Weights of a small mixture-of-experts language model, trained from scratch on English Wikipedia.
Experts: 192 SwiGLU neurons an expert, 2 picks a token, a sigmoid router.
Below are experts of layer 5 (counted from 0) of a mixture-of-experts language model. Rows are named router (the router's row for the expert), gate (a neuron's input weights, with its number), up (a neuron's input weights, with its number), down (a neuron's output weights, with its number) and show model dimensions 0-159. Each number is 128 + 24 x the weight over its row's rms, rounded and kept within 0 to 255. Numbers have three digits each.
Before each expert's rows: "raises" lists some tokens whose logits its average output raises strongly, later layers aside. This comes from a sample of Wikipedia text that the model never trained on.

# expert 1
raises: "is", "ak", "ag", "th", "gh", "er"
router:136117172093119079157100112135146162112137153125164098108126129113146108115117150168115127104134122097158135142122141137124144145133140098123144130136095146166128159091144129126105069143187185141151140122117127118138170115125100146159127108154123111116157096133162141124146103136125159157123083121099092141127127151138143148125107092170169131127142165111096139138132125133133153173148140158167106114092170140134095156163119106122137123147133127160202113167134136102076113087145127
gate0:114140135144169088126133151126149137117162124148191090138139122097131123120129147149119154213116148158179121136137088128176079150126157108118162094164130134128132097063144154157140115101136159140111142076160144105111111145142132107149087143145166130096159149095097144114109104147127123134129130152117090114133145151125146137149134124121110168107132118099154110162131158103103102124110135124131090114099139102124131150137095116141116143133133133136118128194159127113136131073125104
up0:172150109119145078135095153154113132136176157138146145126087132085155110140122067138152169088122154121156097131133129108099121151153103144112094118136085117145134092109183119156119107087122175120147144105130153099105099136152118105118157108138158131128101112129080121117123090162126134146148150125115057152113119131143113146140178144121122125150139148139134105151128133151167108149175121105139122136078158150113149129173137094123120110149151159118138140159128158110114125092150125
down0:090157104118143158141124114181129132129154136146123165123153109143119128116155126152126132132143131131152071125156127144134183170165161205124155153116120074112128149078155070133136150144164111108086126137129165109121122087117148107101132141138114135121135115149104159101101138139112148134145083140123108120152116102112124143146137111118134150121121126146124108076154134151107116121115077105088130127168114124118119141164157178097135142129127149078132136158121169103101175126119105
gate1:130123092159157119127110132144095093109138128157135131109152132121111130132119121102093133121127119159137167107115107092109130094138113150133169173122125176108152114119110120148120132129140172184129109136169110106091109131075138116131092128119176079109130075114097111094117129133129142128093119138108142169110110175121111133179159099150109123147127115100113132085136173148111118137121134137158122113141143153121150086152097120102126118153094130106123081166172155159152082146149177
up1:100081138151069090156133131143140165140085107137119111106140092118103134083088148136086200178127063134140131144116103126130133153118124138159122137117147145180108126127124102134150104127114115077138128109120112106101112138137087128071118119150128097147146095113104132129113105096103092132146132112144111138119168143104136105095141149094116103104109141124153144147112133114131126118078161149098098108106110149122160125124112101152105138120165124100157143156143130149152161083146109
down1:144106092128130138134103165116112119115107132153118156147132148144115155158158138108102126137138102138112143116130106164115128069119188118163144150107098119081110170095113143115134134133145104139128160067145091070131139096102125075135111135109113142109167138128111099062127128126156149126120138106147147135135152082172133128169121120123142118097124147133131132104170113109129146072112105109143159104132156100137092119123144159086126160132114127125146081135144096140145140155110183
gate2:156106126107095144143147127131161099139147129106161126142155127108148106145152131146139179128109147119164133096107104121155128110111155101176093144115130133150110084074124131119162126126144103067120170146073154147140122144121121111100132073155124140139094153135123118123116129142124093116107172140107100168129169114124147147126139139149141114130134131108137145139147120118122136158097090152174138129149160085044106154125142143118106119099106177138098105150131164123146125151072122
up2:091118129146101128130084139159142104128134155158160113127150153146098152141140138110121136065125146138150145121086119183155135123153153112140152107106126139143114118120101132150155139113063106182131160102109091103131121117123122116123131106113126130120151132167131141168137153161090137138120098110132131149094114111151156122103117105116174084127169066152130140146170155159154093132122158090078081084095155159133143146112110129108122134134157120125120134105135146105154127182142111
down2:132220118130132118139140109084129113133152136141107126164161163121112136119123117104085132101113123159128123129121128104094149110147138146152086157161098108108138138132097103142120135145135175138142121117148140092113150097158165135122132116120085096132163160114143168165148116134121084138145154063114095139086158128137129149123124177125120133097117170108159096121112117095133097131111159085096142150161131119128115141165132140140172122162091128130087115133123150130135111102175159

# expert 28
raises: "ady", "agan", "lets", "king"
router:136154097087137110112138059118101121127083114154126130170182155107114129099119140139118083127105152087175136111122127142139102127138122087126123133105173126139162135163147146110089096130118132141141126083113123128163124089093146114140127149136139116159112154122173143123145115170111126149120127112133133155136132118151092110104071139142153107115182118115126109099087112135146173173114121132167169153144137163172122132158141106122129085160125174122108128115126170139101138123114104
gate0:153111134132101105140084142101076143141146075145163157155123107117145195075128102092126117105148129101148148095144112127096132140154148103127135152144110134121179135131127135138137120092089160143095154102149126108099189132114091131128150087144065129113127147105150100121109106158152152121134113139110153100128156122097134118093143141130080123125119074127126112149110119109112128147177182149151137134137114128120142132123170100133112157106151160106093137152116137126133102113105156
up0:155130113165151152148128141129103121137167183129136098107070109139134190128130105135150196166120141122136115126122159112134107150152146135129144081154091129145128127111149105134106149101138168134142119161130158095063153150137132123139139135142142107127162153092129092125101148095130105112162121124156093099167130148114129161114125100108156099164114159117152093082127115134132085062127128138100130116113120135116123154123177151138130144113164099136141137121122116118191130118109118
down0:130130110137141146117144119120166118091123166115105110141188127162152122159101134130110124176085101128074157125144143111101146184135159163146146128135147082096125093145130098129085096138130129140135125140097150118112164129088152117108140125133140100153136199137177159136157124156139126143141122130133151139111148124132136077085146106125131106119179161145141144108201110101107150167134133098127141121156151110145111119095148158144134086132152155109103138120102097138123142133149111
gate1:151172113125134126073138141125137108131151121149146116117120103151168125100089144094089143146111124098138122141105132114068146135148099141134093116107134132100128080151163139155131129107102096192110137102144132100142119142156132126167083139117128146147123123100098157157135130157115113092094156087124127160105141092134078118112106126161173072105104123099116077127148148141140119121126128112112125159136168112144140120060098149115152145121156129139150165125131111149149149144133082
up1:094133136120122141130157146143130092152152130139143137165093076096150075135132115104139206145102124155112097121118170138132130167138130158123115134124113156184129119120118151122098081173123140089075152113130134137121134134151106100170084130161112102156130108129097148134076166166120130120126148087117108154164118109173117140108138103137155101091109126088117167141130126101124107141120153156106132118138118140129155112108156134137157150149125155142154129153120119165130123135186150
down1:112150115119089150062108132105167158136160135137113130081137131141124137152153112109181093175069137171102115151158111128136142115142096149098131160116091187098154153123098140150120124116114098156118108093135120145150129091101135083136122095159093113156089135132119155128119116147123125145132109123142124131114108129166137147120124153139140132121136090154101125147144097172125159154131142121099152125113100164109161064166134103109152141116155119133152128090139145128148078137109117
gate2:099128126151144168139151124113140140154100091111126121099106154166121124082104127135108116161125200158130134159138127143106156071145111130110140123132112143115100079079133079081146131170132127110112132116129109124136151131140142109151120118129139126117132144125143172094109132121084131133141146094130171069086140123121103121121101163171159158124095132123130096090087136158132088102099109131151114158186133136148137112097124134122123162164136131144090117160149105106146130172105120
up2:100136132185143114153108140112101132148148144149168123130118116085135131119125089141131117109168144104148143110107115111124104089156151150109184133166111117155088117135115132087143132093116120103138111130121117133183162141138169156141137116144131127149094129150113109131159122169122141097122069108164149109110131091123157108160146133109153097153097081097145173126147150129121125133129146170083133122119115161128076151124128152105094147150129136121083128135098162097185089115108137
down2:130163082118148099080142109142118142119128127165109111161113108107099121140037136160067117141091095097108068146117112131124109152164083119119142150076104111122084136149098130102107143078113148100167090109127118126112084123134143135145151142140129110145116114156151115126110131160152135130152106151118144115145130128142148134169138129154096110099169110108111164134157126120099134127179143142139109110114100135122087090125128107123120125111088162128101164144132134113118138105122125

# expert 29
raises: "|", "-", "The", "===", "In", "Pro"
router:104145086152117068119166107118131118141149159143113134136121120143129123103137164140142149133098156125130098148116142169099142112153140121136109141122143119078098122138125151117127128098109157121131139140104154104085115124087108126106107200123142100113108100122180088113134150133125094122125159167155117102114160134087193163145130121142152109141137111130201126140148135130108148134123151105127142142137110111144122113147135169120142107214127084113104103133128138086113160128132090
gate0:071116108133106080126124166132155144126121154102100131168096141121148177105151105132112140130141134149141120158110122090148110124151115164163168138121121098140105121175154127128115192090118133124122103147132093105113085131179143160160139137094067118152163101153137083134137145108093119151111114129119120143123125078126105123091146109144122113111134135118114138172105106108147106136171119112132104152149117116130118093120088084127128101146172099146126095098112130090114147103128098
up0:112099118166096156152096098136119150120143112121127109103149101114119164147119179126138160161112101111168170104135144153140122102121098143103125140111086163106161126101151116155124121121139147160094127148121127130141149144127162161149132158103126165090127136139137107091165131142121103100162081095166166105128085150111137161117105103137105128126139151153128109152074142127150156193143134173104115091140129174112101112103102114146104081104089120141116112154123104158123128119111102
down0:164100114174125110123156099124173145129138120132164110156142159136096115142136114143120115083141153135154128133099143089110125154120106137153168102106124163109122124156122143102102134131117118161114148130096061153137140157106131150144134073112128101092129096103143063123124128115094149130131125137135178125143095147138120085132156096147126176139126126121149132139077142125150135122124160144171124086103137176106148111104058125092124112125139095153143129143132145122151096095092096
gate1:101129144137187105142149102074113115157115172159099160132111109169101148143145120121116115154138132120103150141088142169119113080120121129138113142129163117160113176103091157071060131119124141088116100093145098127139119159113152140114121136113125156112160124100158118094132121156101113156123118144115156144140098101141167164125133119147108142150176095146111103115113127127113110136109153099110153163168172089140105128089147133092136143128146136154145122137078115142154119133139148
up1:148139117161141128080080151144155088132164118097153091141126119125131083141134150097143127108110126130160119087154082139091156158154125152120136111136157090111146139166170127160138111093135091155115101158090141157133125124114173103125147134130101149122098142158129121154158140135150108111144148125137112119104112132159121100116098097163125091093086134159120146126096105130129159144159089185149113117086090148077108138114111154155123103115115124129136169134150095118130163129156095
down1:113121129129153162077128116153127123153121095191114139118104094155114096119168148116129151143177107120125147135127122089120138094156135155150111151060126102147169110146091140105135144105150149127133112095130186152120160117113123116117183075089152089128131116100124073134154161169132125098135171128113125124171168132145131127113076121083131141150149106113113141143059127118137121147111128117109110106156143126127079134117123142123154102142143122133133120146122156144114143136137121
gate2:161112153099127098115170150094102169142093101172113119115123158134147124117124121159143129117125094153096106112135139133157131125163096142067117101156106072117124133110091168088147120163128162139110138171086074171135171150168155119129150137135103135109151155108151133154126138116141164127114125181115145126119112118146118145152093152095133148154134173126137129117132143108127134114114118069140093174111128112121134103139089133163111169145160126160127127124127170111135142108113146
up2:115113141125133098094127113100155092161155097149131086090126114131113122142160141111133155104085146141126163127123160130101114138109121102136137131101140115135103128063157155082091160110146105126120128081140107141119144111141080119113085100136179077144136131132133108118162112123126112130102114130139100154090167149159123131140112117161117094127168100175117079111131096130117092111146120131060170146110122112152138115138138127163136104117141128112186127122103161091132148100153135
down2:161150176099130076144142110111103181157125140162147127173119126122122051095125099109139121116123157102178161134131158151130149128114120112134140097101112145103153158140144128154147157129083092163098136138139112129128076133132136108144112144116144124130154108107120161105157093134112138139102137140135134163119149138186122124148138134173108150148103136102162150153125108110134106117103085122183137099146118150126133119106152124129152113115087119171103173099142119154100126123083092

# expert 9
raises: ".", ",", " and", " (", " to", " in"
router:114101137150142139115119147124095110113139139171123154154149133091124136112119108096148143116108159100165137126147143091133098140078070114135119146136094116127158139164142141062072132117157139121110100149129147131144125156118149106099131117099172160126132112142093095113130104122126127142150137120155176121120147112164082112135094130136160052131127150072173141079185091114099124143108120116118143117174106144142121128114132122147116103157140136119148111121150159120109084138141116
gate0:153145173102107122151112123157115102082154069078134099129144107152093150102141166130153118144124127123121107149163131151160099139175105110095074103137126100118151120108126110058155145117103139147113141140138170100076129147123161136120101137128135133107147108126093128146144102133130098124091145184160134112144117142138138145102128132131175085128150094120128128110152111091076117122096126124094149102113117083132165124136130099124122135101103172148137141144119127141111158102095135
up0:128119123142092115102095185130114121192162114127109124125162121122091132101165107125146136110116090124118172152096129172134123148090119141103114175163125133154169121155122115099117103099123142141150146130141119127090146122155131171129133129127120107193086114138121150109162119110108103163120158124134138131151145129140155087127128170096143112128142148160072106175156084130094098171148170127099152095106115128141138127121147126128134097148128157124127143130075141134151131109178130
down0:123108162127094112124141089133109103119152117153088113154149150136125078140109099140139142134133149115134152124132184192107134153142129042122092129117118121174093144110128150142125079118121135173127085138121105111104119097163153121093106177140130134107126175143107132105180095145122116122157110135108147132128058152083152122117107146144147127154178130113118124150143112142135118137150145147118102123099109125129166124130162110124156122132103117163144140140114139087103136096144109
gate1:129154104167163140146144147112104159108135164111139126154150129125119133167153122148112111086132148139130136120117115075124153116155148168126112129147130132161129103092136181120137151129146125134122147135091105092127132120171086129104089113122141167129176117135120129120108151156102136171158128183135146205160143181142108154133118091140153121149110109141143139185155112105129127128096130127172143104137151137150102098153147123111171130129111147126099106114145172120143125074157099
up1:154150107169175157152153122138090190137110133130141178135156103116132113143105124104116131114129126128104120108130089103063092123130115105141088131119143143148108133107098146120152126093197130158144118146104160119135141149113108091094153126073138151137134152135123148129098081104098112115174101134118149165119101130100137139123163123144166126166134136116147150145132094109152095130114106089114151130136146106191101137144162147085130140100078131132120105115122124128124161109152114
down1:117145138104083141109053121154139156137104111151118176152141139116081116107135134148147109099135114118174085153147081127121168136144145107119111112124154124120167180140073123145092123157125179148143109148141174183105091155128090139153116106167141141163105109145119106149115119119132126123120134138102102149129133137121145113166147094134113128126115104150191138126094140115169102126155123089144086149135121137133135091118107154134121144111117148118137110158121096133176115129108107
gate2:106113164155170147147147143109099077096156131142116100116143133120130131101150110120135106170135122171114160136188144156118175118107128119130101168161087092121144143148164109099119127170111179139111133162158104131124125146132126121128164107090135152131148118114093133166113128092103139135122192177131109129170124177116127122105106116158157145131109149086116106141117133128134138176143092123167099133144124153118142088130097125137099137157103151086152134138128156117147119115172131
up2:085114121085124134109145134139141165110147143112131137099147135153111126110102139125120136200147120152119089159104114128129105136083126136110111128126115113120103111128137131069121127142117177159133103170146145146107094112112125165090112106124170141147094114104093148130095141094073151116158095158129094089140102115148164127123161154116114098115159167117107141157126096107114118162124125144107148123110096108147118125119131088149154104111163186132117181106176130135113134149097164
down2:104128161129132152139176112089145108151104094130095153105103116158175154155140099119109121135093168102134131128079121145124081142123121115087150161129107114150099121141152125089115166120157118121126132113126156146141097133098175101147139134094136160143124121150182098096154115148136156123144097112178154054122143083116128155134121120134129129141099115085169133148164151107109086114095177174123129151131141097099141146113127110091138136120155116159106146115111151127125128130143122

# expert 5
raises: "0", "1", "5", "2", "4", "3"
router:103092115114136172129127114112123128111127139173157103175131119114114117091124140183136163112139146106111138131148118128151143094142147134102184141124138102117116160112149133107101119173181152151146114070117141110132115103125140098135162216135117112103139147127106102112062142124112118113169105102136117177127130096101073140121123091127140135135122153119120124096125103100138143115111148127094142097104131157146124155144150141140125089135124094144099104119078142158124116163112099
gate0:140165167129130086099145146097138155131127139082124136158099147121159117120151140132148108147111136125142157054127138169185129105148136149152128148113155133149106131110106069140118114128102149152147148087126126101114125151145122111126101092128167079166130139097099107152119124155140123152144148100098164133159124165112092135153133124113092131148110117158108138112108124114117162154122133093116130124158109160123146202148120116190142093117147135136141183147145114125163157119107115
up0:102111097111120112089094075159118151070129117122151103140113104127164161164158156102118110188101114142154131131144148158122106137142073141153139119142117143117137125158121079094125147156133164097149134143164128114148082108181088133183160135131139141148145128112116142104086117111141116121091070098179160136130139136133117074103115110131152136110104143120128117086140113143146113156154144144126112089141130127120120100154127142098104118113077162109124119146139126106126124144136141
down0:125121162125145118103093090177095120143106107137138141137128128146154126139085181100132152143123139097170159096125169133105155149135115147102112120131111163087131163095135129144139148162126125139135117112129117159147180134117112116164160133155118150105126141136150111092140107115177133125158085123096132116194099115138115105120127150154123120138113144138117109152102125144139169163132197122133095113112125183126076149096146151106134119166100114150098103125113113131082116168160115
gate1:091062081129107131158110137130112149112181123154163128123120116129087104178115068108150167136120102131172129115139110133146111095161108111112140131135090162120129148121124156155137098100141148089095117134126105165136123127146117107117105106129139112132121127134112129130153055133109170102139183108161123132124133116122129130124095153102128118119145114146124128112119147131132145161106088142135194116126129132144086193126099095155111090077151132119151121141133119129154150159127104
up1:105096134115094126145155115149161155129113114136144143109123132137151119143144122128149136072146154139110129134122093170109090144150136097129136164151113111095164178144119139108152130180091105146141130146107104110129132115076138147100079092128115091127119160176149129072114138103097107124109097143137094055068096093110149132147115138095164109141128157142109110117107154148117161132137155145128138114109112141133125137107089122139088127143113160147112155101120086151127135134172108
down1:123091138114106138103152129120116138143125168140162120161146133129134135174159119160067115169143125144140081170108167160142128173135156096126143095131135148136121114164121064136169131151124144123158143165124103130131121134127136114154087107108148126105131124154136113129175133101084141114080131175139176119101116081118119127187119108126135143125133124153149165097139127089163128133130152143177150087145128146153106130187138184138128144153142137135118126114116143146108126135150145
gate2:134146145137152133142160099107184143110147120127137134139173146211139112116138137149105118143147150159129121099148157112108139153132119182128138110134118135158124178111130146120132096140148138137147127144149135109120110138154153145126127137107110139145108105127112164110093148118073137160119107163152157163131172144168114162153139148102098137137134070121112128083138145098120096124090154113114125120130157154097121138152120113112099135184104139180154097170183143155088160130135139
up2:142146123121169162115150087102151132148138152118156123133142184210125129121095133145124103136176117152113104132111128152093167115106105117116158125143119115149143157138115144075134118110134100172158107135134139114102105101155136129128107127110149111146147090127139154125130135112091131095118110168115127141154215092169138196116122098144114142151121120155116121089125109151131123121087110136130109140135126139118108159115127121140127108169132121184165108175146143175122141125135120
down2:159114138138087136092117136132191092137122130139127111130150143105145125143175149112144134111129105116138123096127172097180084100123161131143102119079134099145092111129109150185145166140158165095109098083155142144138111121123115152150098125159171121151104082078119081099124097117116119109143142114127142091117095135100144143132130121178141160091161144123122103133109116141146126149143110115145104102119112145137114106105140108144074122191141131136137126091139162124122134121097132

# expert 12
raises: ",", ":", " m", " b"
router:157113134110079180141151100134131145113081182169087110148094115138144092102134135175107178118129157101107152147159141112132160130106150085104125131137151123092153126130113145119076135141169170118156134080098112113129129125121080132150136143143140149111131116141130134181081110104165128155119124112099133107152115116106086115147133112135129143132078103153131096132139088141138130106138155106132146114130136146140091136162120147156125134139143099172127132089076135136127145139169157
gate0:131159100142143133122165171120146153140095123101110163103125162124113144170107158100125156130150163138138114172133100103153144195163123094114137114145127128144160138134174057162136169136119141111110151185108150127094118141104146104168115127129105140142171141126091101129102090100107123159154145167131148137113151126111123074148141110142130148131094107079128131120139110092157139162127136100126130192147129122144125117132118104115122153126167157093101129124155109135107137127148122
up0:093111145104145124130106136116136148135122124109144120072148108165133163098071161148131126148131123121140136147136138127090143108116144168131119150117107148092068157137198165141132159151117074149130092134093138131155114155121166137099154123099096098110114137164147132120131131186125154107182126118151137122163126153155096120114160133159136177140168131132117151134125150111142107117112132148130146107111131129136127162066126156148098120142110117147102176115090140103083099131126132
down0:140133132121126133146156139138131127099124120139102099135121104130081119120088169231104111179107127123112158128098160117101119084121137168121143117111183117107101153125157137080114141145163129133140141154132129095146152096119165153167146110137156127109136103116111132144137124097123133134174124138140161152105133146119110124116116153114110114112149143148155149166125129150104155146119178102151118088104152171128167099119121116167103089128129130168132188162100108115126129130106144
gate1:090162091146150109153140113139160131134128132137122137130095134113139136122077133078123099105139165122110148098151154097156108150133119121119097145137106135114118111147173130148165118127167134196120137105138155125134159148112102112106157086113128099100134145111116127157116133148115114141100121101175166104104117129195124137100128148097114133104137102189128155109156164135085110090135123150103110111187136133138155155137101121150141138109100174119125141116106190120114153117170113
up1:139089110120092133121119093131140131176107157186165124088137082143101104122108108108134153140114149119093131145113082120150181168171133100126124106119179145162104152136178131165144101127137130162148186147175125125116125131112099122100111112125093099153126114126121138138125149110132142126181147133120124119096139133104132074116136114156106132133125115148143165182125151117121096136158142103086127165123135071144121126109123103103134130146149135095127137145124104141106180121103152
down1:105086126104073177119102140149105159143132096105105166117137081129095144133110125152162132146092112101116135092108145103135115174114148151159099115120130141123140105135156177147100136130108119106140138184147103112142145140124129115137170088136087119122125115107184130173144120097103169170143128153126159124148146107131132081102110144138151100137137131122118127110122170124144116122147109115110156126147139140165128129117136154178126096107132166128110109127146085135187079123081128
gate2:172106135115122146137121116140105157144111154136110098090180093115120084148117106111151106136111123125091139169125087125093126079168128121157135118092144127129150089148107112145139154181106129118134105127108129142112142117109069112175069153096136171136103084118086143121153108107089134112127134142148127138083131114157128129112153159112093107174141108085132122161160116126132112092139153139084097128143115141100138130104128110125114123153139144126102084144142160077140136111149111
up2:141148131133144108088115139183156135152153106126107119114116127119163138090166084124087094188113119099124113100120076059106145145131168097156138142105111102128159129090124134064155132137138121108093104136115161124103127143165120092134070144173100099117120134128097100115134120132129105097136118141135156127163127124109084102089136118146127180098110191160135159133127145133160140127125124134122123152105149145118118126129121156096109165129142131133115144117142097119127121087131133
down2:159145099126136142136118142126137108120089129175159144125115114155097113173137130101089144100135137146119088167095117138094094134148131122158090113156096159172147127108133097113114102134085129152089166152161112102131168115182155108181131120120153170133130166140164125126173100117126106098148114140121143109100131140111122092111119141138122138127133129122131167110105117145146118157098086123167087101139138178121149132123128096132115100100125137131136155120166137159177074101139097

# expert 30
raises: " In", "\n", " He", " The", " As"
router:090115189154119116139120131116098119169138166154140153110135089099123141119133111070177133113138141132102090125142094144131099121131119164114126104120136104115118126083164135131169151122122102098151114117101119121149159125077113161126119138121104165108104126135152072177157119147118096109149158119148097131129126096133145166135147119099111125125119111163101103135129100131163114102090100177093147121135135115133137143150119133131127138082103164161158136124159114157124090126094193
gate0:149155120126082129113101121147163084124123143120101156116151087112111141157087138135144118156107111170117142160111144126134152088105130118146117115178124163146151069100138109106166172102153117112095103100099130133155138119109111142128127120158122157146090139124099130176114063096118133153096129142110112129146123124075133123130157128081072123090170105090119094114140132108133144093114125112149135111113140115124107089121099121155094109103118111090100130109176161123137130115119145
up0:108093133169098144129162144136092135125115102138118128127078190111141131133108093097152151098091127134101131178158127133163117110094153109140126134139103122153138156132113151154109153117074165130155112116118132170133112122109102152130126156162127150159152106146115116139136134125167092138146111133129102148106120170144152112141119169107150108097103103152122152130100178163134192144147118124154102094145121164121136123083134126110147164167157106157154133140097138074103093106115117
down0:084155152144140151093134110117123139112123115101089183133122171053143117117097124133134148097124124145148108120160134112129111138116095124111069121108104131117127169139077116156118167126092117097148114107131158137170163151129143157154136080123129118177124121155120117149111112127080141088147070114112159112134172121103123114142147130130119104161099145113141121107150129115113070132148141145162140123107148136114152121142101163126104149115112103152099136161130122083138079120095122
gate1:143142102109119140136110125122093086147147097110122124112127171120087164138111095131166132153107123136123130125125143130148116148133104157099098124124111132148067120110083084116133138111116108153132153106160174129114136128099133129119123124132123125162104123118135093154120119125127090070163142144112101109112114176111108157159131153077151110116181120104097152158111131106110127107152152126150128095169154096175108162111149126128094094139093147106093123128145170128086139079144070
up1:166087148137103113146139184162131118080160167154083076150122166150142113137145147162167177131135120151128121140165141120101148142132146127140114126146119125099116145140144123103176114115097185115112124132139118120161109095133127158095149113115161151117092168119129120134121114110129180138127114124158101119143105074133148159122141176107092112121117115149102134168168088107042106124131113137149108128108134122133102114149145118098132122114125113128143114106091106127119157106126113
down1:123092159126123124136140109148085126115106168166161149151129117154147162097160130100142130117149147111111169110151117135100175091128128148163128158133176137151095122106120069123094146130182157087136123141114121178164115139158190124137147087137135172092132123152150091133151127126109118094142107148139129121148141106111165126090112107118134176151103160132152132167090131139128119101135141096152087117121106138138113135131145123093132155116095132152118108142123103141171107149143086
gate2:074138134110134112083150141168108163172130124100148117088133119119143141134123164068132126163098125124113114101135144128128150117103125165088130082123079143142122149105143137139128114154199148141118110101117139087118148139125099102152161100120178139133121098143163125146114106147149108132127174108126125137103113102144168078105091094125138128091083089127127105122134141134182135126158146147091157123130117152110127096115140136112110144100095171106122121129150151160154140103134093
up2:135140142151104132115140163137133124109105099156147131132106125099165086106108103113128131112081107129150097150134142113132086157120117104109142140072132102105124112158130107134182158141092080102136114154114118104120162127144158162118115139109150111126124117152107114116151135100145166124100160112101103138136054099130147106118128131128184125155090133119123135159072169142081100145096131126157126131105067175101115114140144145115135110153159133166164132149142103147132162151132095
down2:133158092100133117128110096184127174139137143097141083132147117103081162160154145150118158077119134134161134113116088147165100152102137144097134117141148129094125147117114104128158100170169175126116092102104130146133131149163126103112099095110147128114110169156116138133117146134138102175103125101132103137105111110166158116101147134164132138078102153143135111112100120129123113149143111107147148117112071125149157133129154154130143157121146158106131149099172158124126069104115158

# expert 16
raises: "go", "f", "h", "to", "b", "igned"
router:162121153125139075129134119119101142122126093155112102095110172125134120135120174150152085153119166152134111124165122132126156139172096153098119111138080135151146201141102141094099105145125134156160146121136098116111143146135138102173131130113149140110122103134188184133123100182130127129109121115112142140127110110088120135135134132164110117137171125158134114156141186161134134136125119094113114136137133118156090169148127141142144133106129172114166142099191131132104120165156120
gate0:153110135127119112103077105135111083145134107162150120096119106130119148111121107111107113108128122137117202118140116128118126139107087124136151142127105117124157157123112128128130124142125105142110134128141108108114099135108162127180169093082199147144126142075175153110095135108152089125146117147109092151108097142121129130118166136135102132158139121121111141169122150103097141140074111117123111173137110117191128123118189149097115138095097146168120095127164145108129116139152084
up0:156133151137153115138149116104155155136109102104069112146104192168158113122133179157134130136150099108149122131102130100159123106140131158150080094152153114150124103129134128121104116152091121132177115142087119119145116102150082199109106127104128138131127136120124128098098162090111161117112111136147122097133159178168101153108091152140110157104132145160131151127113149091132115134147123143116149118084154120126147165145099104149093115136126123110122149118138139101145126059118157
down0:158154149111162140101152081142091136155140136190093160141146105147127111101131139132123133120117113156130088142092136099101118122143130155109116167140133108086159101123105106156126123162151134091156114108120092144139166150139140137076108111090100130154082127120128122080120103102113157146119165092139159095161131146148142103169097157135100127107122105153137139139154154117141097118124177157136161109156111136082098124132045099132099123143117111152133128147141108110124138121134121
gate1:146155137169125098097158088136114110123194107084088143121128115115145144131104101131136148139104101130129133093109121080072147114109103119104137168156164153201115159154124110128160140110080121156161124140143144138147106110155103179125140128128083151134125100114120102105110109118149116138102122116150092150142110119142116103113164142126128127127132121160065116157079161131148124140075105153136135100164122147147118133101158102087130124144124130142156144148109153141108120161130142
up1:132101115168145113133155119143134133106169152125120131145125102119175156163131102111155126120108157103124097108111164085082130164139115144135143119155177130149122162072088117142138120143169126157127119127141152120120119114125175128136131146112150140124114146127086154139084147145088118165120114133126087140124134110126115111057174156103135136114090147133076107117153080196158115138116153096107129105122131136097149107104149139122141139128129122116099116132129158112145183097157167
down1:112088090145098138114107125190141146134113136135155116085162106118110107166164110150179140150125145110095124142125104140124135109122101121143081137138146155154140112108156134115212130112125103155099147141130144149115119165143145164103159166107151128132136122122092189156134151128131136132118089195094105160112131122137120153102148126149093155112127120131143089139141143120155134090126083125099128117143145145164148115088122158089130114111152118128166139134119067151136119120124110
gate2:142124095120122110088140116147113128168108170123082163093107152143139103125129142127145095145114080141112116101147120127169156121113124177123118168114110153158142147101168115119129120169135141163092153130095105118137124077099172104184153093119154118135126156148109132139113124150153096113157123140098097179156085098127121144101159099139110157159134118143123145177131171128095117123141160114141124124138150147083173138106117116171116130144070102120100137135144108152128119116131131
up2:172130135106081141133106156117147146121122116093174115139190139126151064152135135147070122090108157170104130127116116066135066149117103108120126139157143180100113130109124118121105114108112136113126140099117150150096112138173130114133142131153117114129135102108132085150126121139169163158113143111121095098118126122114114135157132151126127112086089158143141108132125145125158169137112156118115119154121136128100166160134158126133139127090150153129170153133112154108100144167182153
down2:127117124085100139122075145098156134160133112138133126111130120130162125188182161122098130164161128086145133149134135123133142129118161094125115154116115138145090104126120129131133160127123059137103121138081131133098141187132091188133112156115146114137101141130127090148128092119129134128147121147159135129126127082134125143159155074160103084159122112132121141092099137129121139126160119146120124159118156141127118134136116173184133128154164150119143153111149098176092162119097158